Weights of a small mixture-of-experts language model, trained from scratch on English Wikipedia: a softmax router, a shared expert of 256 neurons.
Below are experts of layer 2 (counted from 0) of a mixture-of-experts language model. Rows are named router (the router's row for the expert), up (a neuron's input weights, with its number) and show model dimensions 0-191. Each number is 128 + 24 x the weight over its row's rms, rounded and kept within 0 to 255.
Before each expert's rows: a language model's description of what the expert responds to. This comes from a sample of Wikipedia text that the model never trained on.

# expert 9
What it handles: Mid-word completions, nouns. Word pieces finishing words after a stem, such as Pentec-ost, displ-aced, ment-ored, plus country names and nouns like crew, woman, interview.
router [ 96 112 154 106 141 155 137 155 168 130 185 113  97 113  94 140 119  98 167 168 107 120 167 134  95 109  98 136 161 112 151 150 147  98 100 109 168 109 152 142 136 129 170 123 158 145 163 152 127 135 135 119  81 134 116 109 145 157 139 138 108 111 110 113  98 132 153 136 122 119 151 150 162  83 122 112 113 128 154 150 123 139 162  99 165 150 186 130 124 135 101 108 161 137 101 136 152  97 155 109 132 114 134  97 100 166 107 152 128 121 117 120  69 115 178 168 148 150 112 100 160 164 100 120 152 107  94 158 142  90  98 116 102 154 124 131 127 121 133 149 146 138 103 100 102 129 128 158  88 140 154 118 115 112 115 101 133 152  96 129 128  97 143 149 115 164  94 159 135  91 102  95 129  94  88 104 126 131 106  93 138 139 145 146 118 112 126 130 123 111  89 166]
up0 [151 157 109 171 113  99 135 118 147 127  89 140 129 114 125 128 139 160 101 146  88 144  92 103 129 122 145  97  93 162 153 123 100 119 159 173 124 125 166 130 157 169 113 152  98 128 131 109 137  78 110 115 114  88 119 113 144  96  83 131 146 159 100 132 114 114 118 129 146 106 126 145 135 102 138 136 137  91 166 121 121 133  74 140  89 132 101 131 158 110 209 116  88 118 153 147  95 126 162 136 120 135 131 175 131  90 135  82 140 200 154 108 122 148 109 137 123 128 121 128 149 133 134 134 171 149 115 142 155 138 126 108 137  99 150 116 128 155 120 107 105 147 167  88 117 125 140  81 147 167 118 124 150 100 117 147 133 115 163 115 150 150 119 140 132 112 191 138 109  94 165 137 131 144 151 159 161 172 138 137 125 124 126 139 145 133 141 112  90 116 113 152]
up1 [116 122 112 170 105 128 109 103 113  81 151 153 161 183 151  96 127 129 135 112 141 115 109  93 136 118 115 116 112 142 108 113 103 110 157 112  95 146 145 107 130 126 117 114 121  99 106 160 106 140  97 149 151 111  80 125  91  91 103 130 162 109 122 123 175 129  86 102 141 102 107 128 129 137 116 110  97 153 170  97 116 113 147 178  98 108 139 121 110 110 171 127  94 137 132  98  53 126 148 133 107 137 157 157 132  84 133  92 110 164 127 142 127 125 119 130 124 134 115 147  87 137 124 136 147 183 117 116 118 165 138 155 130  98 157 126 149 116 130 123 152 158 131 140 140 136 119 113 135  95 122  81 146  89 180 147 157  99 130 122 127 124  85 124  97 108 141  59 122 132 132 125 142 129 152 136 149 146 115 144 110  74 110  99 143 155 169 156 101 155 135  99]
up2 [174 144 115 159 130 118 112  91 104 115 135 144 129 117 158  99 152 127  90 138 145 129  86  73 159 136 137 127 101 157 103  75  79 150 115 133  78 152 139 132 117 156  97 120 130 163 118  91 142 120 115 151 123  87 111 113 143 122 116 139 164 183 134 139 105 127 124 121 115 112 110 152 114 146 157 130 136 135 158  81 182 124  96 135 100 131 112 154 117 117 166 155 107 113 137 124  80 154 143 141 114 128 137 176 161 123 145 134 136 172 124 137 144 144 116 120 135 109 134 134 136  99 167 136 105 166 160 160  81 134 133 154 119  94 141 106 160 119 122 108 102 147 123 105 163 142 106 109 151  97 127 122 122  88 133 116 118 124 132 123 119 135  78 149 138  80 166  76 109 134 143 163 129 146 108 123 149 131 110 114 110  96  63 121 138 159 147 116 107 160 167 145]

# expert 6
What it handles: Arise and suffix pieces. Verb piece ise/ising in ar-ise, ar-ising, plus word endings like -ization, -co, -go, Angeles, Francisco, and line breaks.
router [110 108 145  92 128 160 118 130 128 134  73 155 120 149 118 142 135 140 153 140 132 122 135 143 136  96 149 119 154  90  89 140 119 130 143 159 123 126 132 112 147  89 156 118 132 162 109 171 102 114 125 157 126 120 178 128 106 114  92 163 119  96 153 138 131 103 140 140 161 114 122 150 188 100 164 155 123 144  89 139 104 138 172 117 152 104 192 116 139 155 131  95 100 147  98 147 132 117 121 167 112 109  90  95 108 100 115 161 103 136 113  98 140 122 171 144 121 123 119  84 128 107 123 135 144 102 141 151 121 136 132 136 107 136 160 179 122 130  77 148 141 131 162  98 112 141  94 155 114 155  93 161 110 147 132  78 173 124 133 113 121 166 157  95 126 151 117 117 127  64 135 115 143 164 103 113 139 101 142 133 140 160 113 141 124 140 132 191 144 104 122 106]
up0 [118 146 121 124 106  86 115  54 121 116  83 174 126 134 143 107 114 139  97 158 115 136 108  80 169 117 146 121 103 182 102 113 148 123 155 152 102 135 177 147 123 149 157 145 138 145  93 135 100 136  79 148 143 128 129  87 148 108 107 132 128 141 137 159 115 162  89 110 134 147 106 153 152 121 108 155 143 121 133  92 116 138 116 110 114  57 153 120 147  67 169 138 102 154 150 140  70 129 138 154 139 158 116 145 138 114 103 153 120 144 126 140 146 138 152 121 174  88  72 133 145 171 115 137 141 142 102 141 123 129  98 139 121 129 130 139 110 158 123 117 126 131 165 111 110 138 130 134 131 144 115 109 165 109 110 112 125 118 136 109 136 157 134 156 118  91 111 175 155 116 151 117 148 177 164 168 162 157 126 134 112 121 117 162 148 137 130 117 119 142 137 167]
up1 [191 112 126 126 116 120 115 134 129 112 124 145 177 141 129 129  94 116  88 140 130 133 115 129 158 114 124 177 133 147 140 130 104 119 139 152  43 114 132 106 114 107 142 112 132  93  99 118 154 123 101 128 137 136 179 122 131 103 131 159 100 130 155 137 137 103 106 106 113 100 141 105 115 108 122 131 121 125  93 124 122 121 135 114 122 110 143 144 106 149  98 162  90 169 130 130  79 110 137 160 101 104 148 150 151 111 155 104 117  91 104 119 143  70 137 116 126 147 102 130 127 111 132 123 125 130 149 107 114 100 123 104 104  36 146 155 155 138 120 143 116 142 126 125 108 120 108  92 134 114  80  67 158 139 110 139 112  88 145 153 108 157  60 120 133 133 116 103  91 130 150 193 143 158  95 152 135 134 127 150 132 104 138 155 128 113 161 143 155 141 131 154]
up2 [146 134  95 149 132 108  95  98 137 110 172 155 107 123 149  97 108 106 118 119 166 108 118  96 154 123 151 143 111 199  97  94  96 154 160 138  66 130 117 136 134 107 127 154 147 149 166 123 188  92 147 111 145 124 137 110 154 126 149 136 157 168 157 161 127 132 125 107 118  71 168 122  80 125 173 125 143 103 142 120 121 151 129 111 119  99 131 173 137 125 161 185 113 134 144 141 118 110 130 133 134 152 141 140 146 172 165 126 124 121 139 127 108 116 118 155 159 144 109 128 154  97 137 124 141 154 162 104  75 122 120 132 105 104 159 125 115 119 106 109 122 158 148  95 113 156  92 123 160 137  94 119 142 106 124 114 119 127 121 122  85 126 132 155  97 117 127  83  79 137 140 204 145 130 107 120 156 160 142 114 131 133 103 117 142 135 141 129 105 107 110 121]

# expert 7
What it handles: Word endings, award/usage nouns. Word-final pieces in names and headings (Trav-is, Trav-ers, N-ame), plus nouns like Award, list, Party, code, vocals, Battle.
router [107 112 161 120 142 149 128 157 164 141 162 115  98 117  90 139 113 104 163 161 103 120 162 155  99 116 102 137 151 110 146 150 137 125 106 110 162 108 146 134 141 117 173 127 152 134 165 167 116 151 144 117  71 137 117 108 148 145 148 139 111 102 112 113  99 133 146 146 130 114 150 157 153  86 116 131 120 124 134 146 109 147 164 104 168 148 180 124 119 146 111 105 149 154  99 140 161  85 158 113 132 111 136  96 100 160 113 168 124 109 109 108  72 119 170 180 154 147  99 105 149 153 102 130 173  99  95 154 138  89 105 115  93 160 121 142 141 119 129 150 148 136  98 112  97 123 123 154  88 143 163 132 117  96 133 125 137 161 100 137 127  83 144 152 116 165  91 156 126  93 108 104 138  93  93 121 134 143 112  85 145 141 147 137 103 119 119 111 121 111  85 148]
up0 [176 158 138 150 112 125 123  99 145 130 111 160 149 126 150 112 112 174 106 108 123 141  85 112 141 170 148 111  96 158 117  96 120 108 159 154  98 147 118 119 117 135 128 153  93 119 117 119 139 122 137 116 137 110 121 138 127 119  86 137 139 159 148 139 141 137  99 118 114 111 128 133  71 123 148 122 103 124 141  87 121 132  93  88  96 112 104 139 159  92 196 154  85  86 130 113  56 141 127 143 117 187 128 178 142  71 132 110 148 154 120 154 153 129 123 132 153 132 142 119 113 124 153 124 138 136 150 113 116 168 106 130  89  64 146 139 138 152 110 139 146 170 161  90 153 140 125 101 126 147  85 138 137 119 139 141 128 117 159  98 128 153 103 132 180 109 170 130 116 114 147 147 100 146 139 146 154 120 148 142 144  91  76 117 133 121 164 127 109 112 131 127]
up1 [135 134 128 156 116  84 100  80 107  97 158 132 128 157 151 113 143 159 128 136 168 163  87  78 144 146  79 106  81 126  71  83 108 125 146 134  80 142 118 140 113 134 132 133 145 117 102 135 143 123 100 138 167 128 133 155  91  95 127 117 155 111 145 153 123 119 110 109 128 123 119 130 123 151 133 139 115 132 128 105 116 122 105 142  99 129 126 138 118 104 139 186  94 135 125 117  71 136 154 152 148 148 145 183 174 110 157 116 146 133 105 149 143 105 104 106 125 122 132 143  78 128 122 114 112 178 133 110  84 144 159 146 115  80 164 126 161 134 131 143  90 139 118 121 147 161 106  93 148 125 117  86 132 148 138 143 141 130 120 114 115 157  81 106 118 112 161  72 116 126 130 192 129 121 145 119 132 136 102 140 131  72 130 138 145 131 173 152 118 141 147 127]
up2 [153 131 107 156 137 102 125  93 132  83 132 150 144 132 163  89 131 128  83 142 145 111  80 114 171 131 130 121  85 146  90  74 104 142 133 128 110 147 102 154  92 145 103 134 125 152 105 120 141 136 110 128 143 102 148 130 132 134 122 146 175 162 121 149 130 140 126 121  76  98 103 124 114 129 131 134 141 165 158  81 143 132  86 129  78 135 137 139 111 115 156 165 101  94 142 128  68 152 125 155 148 131 157 174 133 177 145 118 141 168 127 139 137 122 105 101 138 108 123 144 132  90 170 135 132 153 136 138 121 158 132 166 107  99 155 111 150 148 109 105  77 133 138 111 155 127 136 114 156 111 147 140 151 126 126  96  95 118 150 124 120 122  99 135 136 101 171  60 137 137 118 170 119 119 108 113 152 134 155 138 105  61  86 110 141 130 148 119 125 155 121 103]

# expert 0
What it handles: Word-completing fragments, mixed. Second pieces completing a split word, like conf-ined, def-ault, conv-ex, plus York, °N, BC, MPC in catalogue entries.
router [103 103 142 126 144 163 143 150 166 136 172 106 110 115  79 132 126 124 173 155  96 123 166 123  97 118 109 150 148 113 154 150 153 135 128 104 172 113 150 127 141 112 169 123 137 133 161 128 120 125 130 116  73 117 124 114 156 175 131 142 111 128 111  93  98 125 146 140 134 113 130 138 151  94 114 126 114 137 155 137 114 137 147 104 156 162 185 123 125 154 105  98 158 137 128 124 148 112 169 111 131 122 125 105 111 177 125 178 124 130  85 106  89 127 180 173 155 148 118 109 170 154  93 126 160 134  72 135 150  84 109 120 121 143 128 131 123 111 137 153 132 142 105  87 100 139 128 171  94 134 158 125  92 116 103  92 145 150  95 128 106  96 135 136 103 165  92 156 134  82  91 110 106 100  91 132 137 127 146 100 135 155 141 145 138 108 117 126 117 110  99 165]
up0 [123 160 124 154 114 100 114  70 128 128 122 143 147 108 190 109 119 187  82 126 117 162  79 117 123 177 126  92  83 154 118 101 121 147 135 144  86 163 132 146 133 157 135 131  86 116 105 140 135  77 111 158 120  93 132 139 118 128 111 141 137 164 125 151 114 146  88 102 125 107 137 137 102 120 119 126 117 111 146  95 126 136  87 112  85 109  99 149 125  62 183 138  96 106 132 139  93 159 132 130 145 158 132 152 144 114 118 117 172 147 138 139 140 130 112 100 134 108 158 142 103 128 140 132 123 165 119 114 112 182 109 158 139 121 104 128 130 156 114 116 106 115 147 118 123 153 122  79 126 123 103  79 148 122 108 108 123 101 159 109 125 202  96 120 139  94 137 138 112 112 132 158 118 136 160 130 164 112 142 134 125 118 104 157 152 131 166 107 114 130 141 105]
up1 [136 152 153 133 147 150 107 114 150 115 128 121 109 134 134 118 121 166 141 119 115 121 111 100 130 153 100 111 142 138  95 119 132 163 153 102 122 133  77 173  92 139 135 120 124 130  93 122 119 136 113 124 153 125 145 147  67 124 126 127 136 143 148 122 163 157 118 103 151 153 130 113 137 125 110 125 116 162 151 122 110 126  91 119  99 139 123 114 127 113 121 156  41  95 144 100  78 104 201 106 157 137 121 172 158 145 114  96 138 152  94 112 129 108 113 120 152 135 149 164 156 117 106 118  91 131 135 101  91 136 117 124 116 111 117 151 140 135 175 136 100 123 162 153 132 127 121  80 129 118 135 128 156 147 135 128 103 115 137 105 117 106  98 103 146  72 114  21  95  87 133 142 147 132 137 100 119 146 148 152 139 110 130 140 165 112 170 142 124 145 131  96]
up2 [186 146 123 134 139 117 100  93  87 116 115 156 143 121 126 123 135 129  96 128 126 137  79  77 158 109 136 137  99 140  76  93  74 153 119 124 108 160 133 151 123 151  88 127 140 127 136 135 154 138 104 155 112 116 120 112 109 114 115 115 154 172 138 141 109 121 140  96 120 119 133 114  98 137 159 126 148 116 154  99 158 137  88 144 103 123 103 148 136  97 136 175 113 112 151 129  62 159 155 148 107 133 156 144 166 109 160 124 150 144 119 133 114 145 133 111 137 108 133 143 127 106 168 121 111 159 159 135  95 136 143 149 103  92 135  93 144 103 119 141 118 165 142  75 172 151 138 107 157 109 131 119 119  85 139 107 116 117 134 114 138 154 110 127 128  95 183  68 136 150 160 160 126 156 120 132 157 128 145 107 121  74  83 100 139 151 133 134 118 139 183 150]

# expert 28
What it handles: Spaces, mid-word pieces. Bare space tokens before numbers in tables, plus mid-word pieces after a first letter (t-ends, t-ent, ch-ann) and have, be.
router [130 128 164  77 117 159 148 119 137 137 109 127 152 156 123 133 143 146 121 105 135 114 126 128 177 146 108 143 124 135 127 158  92 136 169  96  95 109 163 199 136 116 162 152 127  62 125 177 119 148 102 141 117 151 139 161 108 165 148 152 173 125 114 165 124 153 144 121  84 146 147 159 111 121 104 137  83 149 141 156 108 154 161 152 116 120 176  93 144 134  73  71 106 158 113 149 139  78 122 128 135 114 112 140 107  93 102  95 103 110 134 133 131 112 167 115 142 118  99  95 151 160 129 185 143 157 125 141 147 133 144 118 159 122 126 130 166 135 126 159 146 128 152 104 105 152 144 129 136 122 112 137 156  88 130 134 127 135 136 122 154 138 140 129 123 131 115 120 103 101 139 121 140 116 148  95 149 109 106 134 128 123 195 125 154 132 117  82 159 155 137 111]
up0 [105 128 120 138 140 116 101 111 145 118  84 144 121 125 161 142 138  98  77 108 112 146 110 132  87 130 124 114 115  96 143  76  95 125  99  97 137 144 105 132 172 138 106 125  86 155 114 127 120 118 131 150 107 123 134 100 120 128 131 136 126 173 110 170 195 141 140 133 122 111 109 136 129 104 155 170 162 135 152 116 109 148 102 122 145 131 116 138 147  37 153 163 111 112 162 140  76 121 128 119 104 168  88 143 102 109 166  96 106 135 142 112 124 128 150 146 152 101 139 107 148 158 118 100 132 136 186  99 133 123 112 132 116 140 106 124 101 126 104 100 159  97 162 112 161 120 159 117 147 145 118 132 142 110 135 114 117 110  98  94 145 192  85 117 160 111 166 107 136 133 156 127 128 157 141 110 143 121  94 117 149 101 123 141 123 126 170 102 166  90 119 106]
up1 [ 94 154 153 115 151 124  68 116 126 129 120 146 117 178 183 126 146 133  81 122 156 108 114 122 135 112  96 112 104 149 124 154 114  98 138 128 111 140 131 140 131 110 144 115 107 130 127 112 150 141 146 116 156 151  85 163  85 138 140 104 116 156 158 131 139 137  63 119  73 125 101 179 128 142 128 133 113 124 124 159 116 142  98 133  80 100 150 109 146 103 151 144  98 124 120 141  80  90 152 144 104 179 127 150 120  80 167  99 118 127 110 119 135 100 141 102 136 143 123 128 133 135 102  85 140 162 149 114  87 145 115 119 127 124 176 145 121 132 132 143 161 139 112 116 117 110 137 125 134 136 112 131 127 145  83 165 140 146 155 126 142 155  94 140 150 132 124  98 125 152 166 172 137 123 125 157 125 122 102 106 128  87  90 166 125  94 157 150 112 178  63 125]
up2 [179 174  62 104 124 101 178  98 121 112 105 180 111 142 139 133 158 138  84 116 127 135 109 130 132 146 102 119 143 131  99 102 101 122 172 107  88 155 140  91 139 110 102 114 117 135 119  63 121 115 130  88 125 131 124 130 164 129 139 106 127 127 115 134 129 121 119 126 125 127 139 118  79 156 100 116 147 119 150 102 138 149 149 125 106 106 137  99 112 142 111 130  97 109 162 143 127 120 162  90  87 132  94 132 154 123 121 139 170 128 122 142  51 109 121 138 123 168 176 132 113 107 138 118 128 142 114 153 128 121 114 166 121 142 105 125 139 151 123 135  96 195 138 150 127 155 120 116 133 100 112  67 140 113 106 121 134 139 150 130 121 155 109 153 125  82 128 119 109 120  99 141 145 111 103 148 142 126 122 123  97 116 125  86 143 165 139 104 112 145 209 102]

# expert 5
What it handles: Commas, the, table pipes. Commas, the, table pipes, paragraph breaks and heading ends, plus word-internal pieces after a capital C, as in Cardinals, Cardiff, Cesi.
router [135 121 105  67 120 161 141 117 134 126 117 135 139 155 130 188 134 148 142 140 166 117 140 139  84 113 114 177 155 102 136 155 116 139  95 129 137 109 131 123 128 104 134 100 151 133  91 104 145 120 132 134 127 110 147 161 137 121 116 136 127 136 142 182 124 168 117 147 186 111 117 114 157 125 130 114 133 141 148 154 103 151 110 144 171 122 146 115  54 155  89 114 143  97  89 151 162 114 135 119 131 112 101 122 114 147  84  66 129 134 109 113 121 149 116 105 142 150 139 107 147 137 117 162 146  80 127 138 142 133 110  83 136 146 120 120 141 118  79  92 114 127 167 142 105 134  95 118 118 106 115 173 105 181 145 107 142 119 119 134 125 178 133 146 144 139 100 140 122 145 138 155 126 126 129  76 100 120  67 106 164 149 151 151 154  85 109 167 139 127 128 106]
up0 [121 169 130 129 121 128  86 102 141 170 111 135 136 112 169 136 134 177 105 153 132 142 105 102 107 135 147  85 130  94  96 132 101  94 120 161 123 136  86 134 128 189 154 112 106  97 148 112 153 142 126 116 150 119 127 122 115 156 121 101 105 198 140 136 112 101 142 123 167 121 107 138 128 137 163 106 109 126 116 115 166 118  60 135 114 110 174 121 109  91 133 145  87  67 101 151  90 136 149 148 121 127 160 111 193 156 136 109 127 132 109 155 112 115 144 103 165 145 132 131 144 126 119 154 136 105 143 128  98 137  97 156 111 150  88 152 124 145 107 165 141 115 155 146 117 115  98 108 122 139 133 112 116 165 151 109 116 107 132 132 125 176 124 123 114 105 112 150 139 116  86  99  99 103 144 152 155 119 107 109 142  94  85 130 147 146 155 138 140  78 149 132]
up1 [140 126 141 118 149 131 137 132  88  83 170 159 152 171 132 114 130 141 108  91 154 102 123 112  86 102 134 131  81 112  81  91 109 124 107 154 100 158 164 154 124 110 132 138 134 103  73 114 118 125 112 107 132 135 165  97 153 121 120 144 157  96 134 127 178 140  93 146 151 119  92 118  93 111 158 150 113  86 135 115 136 153 123 118 100 122 152 105 161 108 117 152 113 106 112 118  79 113 153 154 143 112 123 174 113 136 117 129  97 136 129 125 113 117 127 122 144 118 138  93 161 160 131 146 128 169 128 160  62 149 139 118 126 113 146 114 162 134 128 119 105 104 120 143 123 138 117 136 128  81  96 131  86 153 167 132 133 114 163 102  90 138 118  89 145 139 136  87 153 171  69 141  91 115 110 124  90  87 109 134 139 114 137 169 118 134 166 130 137 102 145 102]
up2 [124  95  94 135 126 113 155 117 122 118 152 200 126 115 159 137 156 127  97 142 147 126 106  78 136 123 123 103 126 143  73 115  90 108 188 140 127 118 110 146 163 130 141 144 134 109  87 113 136 118 121 144 146 112 113 141 103 109 134 140 125 132  98 135 152 111 117 101 136  78  77 108  93 127 161 114 133 137 171 107 126 153 119 134  67  99 138  93 137 114 140 185 138  94 150 108  99 147 104 184 123 134  99 197 131 118 135 136 128 117 131 129 140 115  93 146 127 133  91  88 100 143 147 145 156 126 139 142 129 146 134 190  94 125 109 132 156 161  90 121 146 144 139 124 151 117 113 126 176 135 146 114 143 131 161 104 115 116 137 115 118 155 124  90 129 131 144 128 151 170 161 156 169 117  79 103 161 119 138 110 130 104 131  86 136 109 158 136 118 132 125 112]

# expert 24
What it handles: Word starts after articles. Nouns or word openings following a space in prose, like prov-en, kit, papers, reg-al, plus She, been, and date numbers.
router [111 117 168 105 131 162 127 156 163 132 165 118 103 116 106 123 120 108 164 163 105 120 162 128  81 115 101 147 151 113 153 143 153 119 103 125 171 106 145 138 140 130 184 122 162 143 171 149 137 128 153 111  78 132 116 102 149 154 147 146  99 109 107 118  98 117 144 156 124 119 159 154 158  93 104 120 127 116 154 149 118 129 164 101 154 150 166 127 126 145 101 111 169 141 114 129 149  95 157 115 130 122 131 107 107 166 107 169 126 113 115 105  84 112 177 174 132 159 108  96 143 159 116 118 156 102  90 152 145  87 110  99  95 150 112 132 120 109 119 158 154 135 114 106  99 126 113 160  77 136 165 129 117 102 120  99 136 161  98 129 120  90 163 154 116 158  87 144 134 100 117 101 124  84  89 109 129 139 106  94 134 146 155 139 112 117 115 126 115 120  93 164]
up0 [159 155 127 156 117 109 123  92 144 105  73 132 167 105 170 104 122 144  80 128 121 171  58 124 166 179 163  99 106 159 109  80 101 134 125 129 102 168 138 150 147 131 126 150  99 139 104 133 129 121 105 129 128 117 121 122 149 109  94 129 154 158 128 138 120 147 112 107 125 128 107  89 105 140 121 123 131 116 168  73 118 133 105 120 118  81 138 152 157  72 179 158  81 119 161 121  69 159 130 124 146 144 133 155 170 125 146 101 134 171 139 140 139 102 138 110 115 112 161 128  98 115 147  89 119 142 139 120 122 148 101 129 124 101 127 114 131 164 129 142 133 141 124 123 145 143 137 100 140 107  91 115 150 135 112 127 110  88 131 125 139 160 122 149 150 113 165 112 123  97 128 156 116 151 159 142 146 103 158 144 125  97  82 131 149 148 182 104 120 112 140 128]
up1 [142 144 109 132 110 115 117  93 121 127 128 125 160 121 172 137 134 125  87 114 128 149  99 100 147 141 102  87 106 134 119  95  80 149 119 105  93 164 139 156 139 154 138 176 145 125 131 136 153 119  95  91 159 127 120 136 102 114 136  99 150 130 107 136 129 127 105 125 126  99 135 114  85 171 172 173 144 134 115 128 121 134  66 154  79 149 121 127 111 131 138 111 110 105 107 139  99 133 209 138 169 116 161 158 111 141 144 126 176 115  98 136 147  95 123 133 144 132 139 175 144 133  99 166 118 153 133 121 102 181  90 102 141 142 124  92 148 157 142 102 103 101 110 161 137 122  99  99 118  98 119 120 157 149 101 124 157 154 134  97 123 142 106 114 137  90 142  92 100 107 103 143 129 135 114 129 153 104  96 151  84 110 126 145 133 107 178 157 157 114 133 149]
up2 [150 154 118 159 148 106 146 101  90 109 107 141 151 123 152 107 145 152  97 128 155 147  93  72 144 121 150 154 122 142 114 104  83 129 141 119 112 144 149 142  68 169  77 146 148 170 118 115 109 119 130 150 134  86 116 113 155 118  94 123 122 194 161 117 106 137  94  99 143 139 107 138 118 140 150 156 152 169 131  83 140 117  98 162 113 124 113 163 162  99 150 129 117 132 135 115 105 157 137 125 120 122 136 123 150 152 125 139 123 152 130 151 150 143 121 129 144 119 124 159 144 134 189 141 127 173 106 127  96 130 132 165 159 139 158 131 141 122 114  99  71 135 128 127 136 122 149 140 147  53 133  93 118  97 173  93 124 121 138 112 123 127 120 162 165  97 169 114 155 121 150 175 147 148 123 120 124 135 121 115 127  96 103 140 171 133 138 106  73 139 146 142]

# expert 15
What it handles: Name and word-start pieces. Opening pieces of words and surnames, like Maj-erle, Buc-caneers, Turb-ul-ent, prefixes con, pro, pl, plus was, km in biographies.
router [106 102 164  98 143 159 139 159 173 144 171 111 114 109 108 141 110 108 166 164 105 118 158 138  90 114 104 148 160 108 145 158 135 113 109 100 164 102 152 140 137 115 181 121 151 144 159 148 124 142 143 114  72 133 120  99 143 155 146 133 117 103 110 111  92 123 146 143 122 122 145 161 156  90 112 113 110 110 139 156 118 156 169  95 161 155 179 123 127 140 113 100 167 140 110 140 167  94 164 110 131 105 134 110 113 155  90 159 128 128 106 115  85 115 161 169 154 163 109 107 149 148 101 133 161 111 106 165 133  95 119 128  95 156 131 127 137 114 118 154 146 137  99 127 101 123 127 163  89 128 152 122 121 104 123 121 143 157  89 132 124  89 140 160 116 161 106 158 132 102 101  91 128  82  90 109 130 134 119  80 155 143 146 137 106 116 122 110 130 108  93 154]
up0 [149 147  92 144 108 127 151  97 124 105  86 135 123 150 170 114 105 176 105 128  88 153  50 121 112 124 143  80 112 100 114  95  98 143 131 133 105 158 140 132 118 186 140 160  98 158 127 122 114  93 116 168  94 128 158 146 131 160  89 134 111 151 114 137 117 131  90 100 137 106 164 134 115 132 160 141  85 113 144 105 121 143  90 140 118  90 116 168 134 105 190 116  75 119  98 140  82 146 129 142 134 149 128 172 166 107 140 112 137 136 130 128 150 157 124 119  97 127 127 142 122 106 128 160 128  96 129 138 121 166 109 157 125  89 105 108 137 145 129 107 106 161 159 119 150 165 146  88 121 139 104  99 128 150 127 105 141 143 138 114 115 144  76 107 136 122 172  77 132 111 136 140 115 121 163 140 155 143 121 132 127 112  90 128 143 148 147 103 141 116 143 116]
up1 [138 131 126 139 111 111 129 102 114  73 128 144 181 152 136 141 160 138 110 145 146 133  75  95 130 118 116 110  71 143 100 100 115 140 169 137  93 135 142 153  99 139 145 114 129 137 105 124 122 146 122 134 147 127 114 114 101 124 107  89 139 124 136 130 147 163  88 112 138 122 107 149 118 156 136 148 147 101 104 106 110 125  96 164  95 123 117 165 131  93 147 184 121 142 117 121  90 127 146 185 101 134 135 192 151 114 170 118 164 124 113 155 126 127 113 103 146 142 114 159 150 143 113 115 128 144 144 129 101 157 111 141 105  35 138 106 143 129 143 106  95 132  95 114 135 119 141  98 138 112 115 122 147 143 111 173 150 138 142 120 126 142 114 120 150  99 184  59 142 128 149 176 100 136 124 117 163 136  90 132 130  73 114 141 144 136 157 135 131 154 144 106]
up2 [158 151  89 170 116 118 125  96 126 110 143 124 141 143 138 125 113 104  82 102 139 175  89 108 196 183 125 165 111 156 135 111  84 145 155 152 103 152 135 154 120 134  61 120 137 135 118 110 130 110 110 147 152  99 139 118 195 125 133 115 149 151 139 153 141 132 111 113 111 118 136 127 105 164 172 145 167 128 162  85 140 132 112 123 103 159  98 141 145 104 164 144 101 106 153 106  76 163 137 129 119 117 123 175 132 117 159 136 151 153 136 158 142 114 103 100 125  96 131 127  96 124 145  94 122 158 131 123 121 167 142 162 105 121 142 125 142 114 127 115 120 150 135 120 151 161 124 101 153 108 128 148 134 108 130 137 131 130 155 111 134 176  78 124 134  84 158  57 117 123 135 139 129 154 125 145 141 130 127 113 136  84 127 120 137 137 149 108 133 117 193 128]

# expert 22
What it handles: Quantity words. Number and quantifier words like two, three, several, some, all, few, other, mostly after the, as in "The two scatter".
router [103 114 150 117 136 143 115 169 158 166 168 151 119 181  90 115 144 114 178 130 108 135 155 138 124  93  85 152 162 139 137 147 150 102 127 122 159 118 140 149 105 126 139 133 178 155 166 117 113 154 168 119  75 109 130 145 149 153 132 162 105 103 107 105 111 115 154 137 152 148 147 133 118  93 104 142 116 119 114 138 146 122 164 134 144 148 156 141 148 121 116 123 145 169 107 128 154 129 122 120 130 105 121  99 114 131  99 140 127 135  70 108  93 122 150 176 125 151 107 134 144 149  99 145 130 102 119 128 160  98  73 135  96 153 117 152 144  80 105 128 142 151 103 122  93 108 101 142  82 120 169 139 120 116 112 114 152 136 120 128 133 102 146 147 107 163 107 133 135  92 136  64 107  77  88  96 137 139 126 109 159 144 146 102  93 134 122 152 123 103  80 163]
up0 [ 96 149 127 131 106  97 148  99  96 137 122 125  93 110 126 107 120 137  93 125 115 143  91 108 131 154 125 120 106 159 110 110  83 116 129 127 153 126 179 142 158 146 128 133 103 169  99 112 130 122 132 127 116 110 101 113 127 131  92 149 124 134 152 115 132 144  94  85 145 101  97 123  99 109 142 148 116 109 172  65 121 149 111 115  94  89 118 124 170 120 180 123  66 125 119 115  77 147 112 116 161 172 113 159 177  62 167 144 121 182 111 113 102 153 120 135 109 142 155 121 108 162 164 120 130 167 144 101 111 127 115 151 110 123 130 110 130 132 114 116 153 107 155  82 167 169 127  94 168 150 101 135 154 127 131 118 133 126 103 114 141 149 109 129 109 105 134 107 100  99 151 143 123 135 127 137 134 114 151 135 139 105  73 145 144 122 180 103 110 128 128 104]
up1 [136 109 133 151 107  88 122 130 114 120 146 163 129 140 151 101 157 151 142 150 188 130 113 115 137 175  88 111 122 168 135 140  97 150  94 141  93 121 132 139 144 125 109 143 155 129 139 109 128 120  94 150 119 148 148 154 130  71 101 108 109  88 101 123 125 135  92 123 108 133 159 111 134 169 139 137 109 121 162 137 150  91 133 100 110 144 150 106 126 135 128 136  78 137 110 116  78 138 120 133 100 123 159 189 148  73 172 116 143 168  89 103 146  93 121 133 129 132 140 101 102  98 110 108 115 156 147 152 123 118 140 145 105  88 148 177 150 139 157 167 124 171 110 100 156 128  93 151 142 123  89 116 137 122 134 126 164 120 122 134 130 186 102 160 150  78 132 146 131 128 136 141 152 117 120 104 101 122  83 124 106  81 142 130 129 131 172 143 100 158 133 151]
up2 [150 131 103 163 146 120 125  85 117 127 134 162 132 113 150 100 147 143  98 133 143 145  98  71 141 138 122 134 104 149  70  56  66 155 127 118 107 146 144 146 113 152 103 135 127 136 112  94 136 119 111 142 129  87 127 120 140  97 130 131 175 181 136 149 125 139 126 128 127 102 115 150 107 124 159 143 133 141 159  85 152 145  97 119  90 135 120 145 133 116 151 154 121 118 139 111  74 153 152 155 126 125 143 195 152 119 151 153 137 161 122 141 113 129 127 131 156 126 120 125 145 109 163 114 127 148 161 147  84 135 123 137 110 101 142 112 161 127  99 122  79 145 141  87 175 151 121 116 171 114 127 138 144  98 148 117 128 140 157 111 104 134 100 131 140  73 151  72 114 145 138 160 128 162 104 120 142 144 132 104 115  84  83 104 150 135 141 111 118 142 182 135]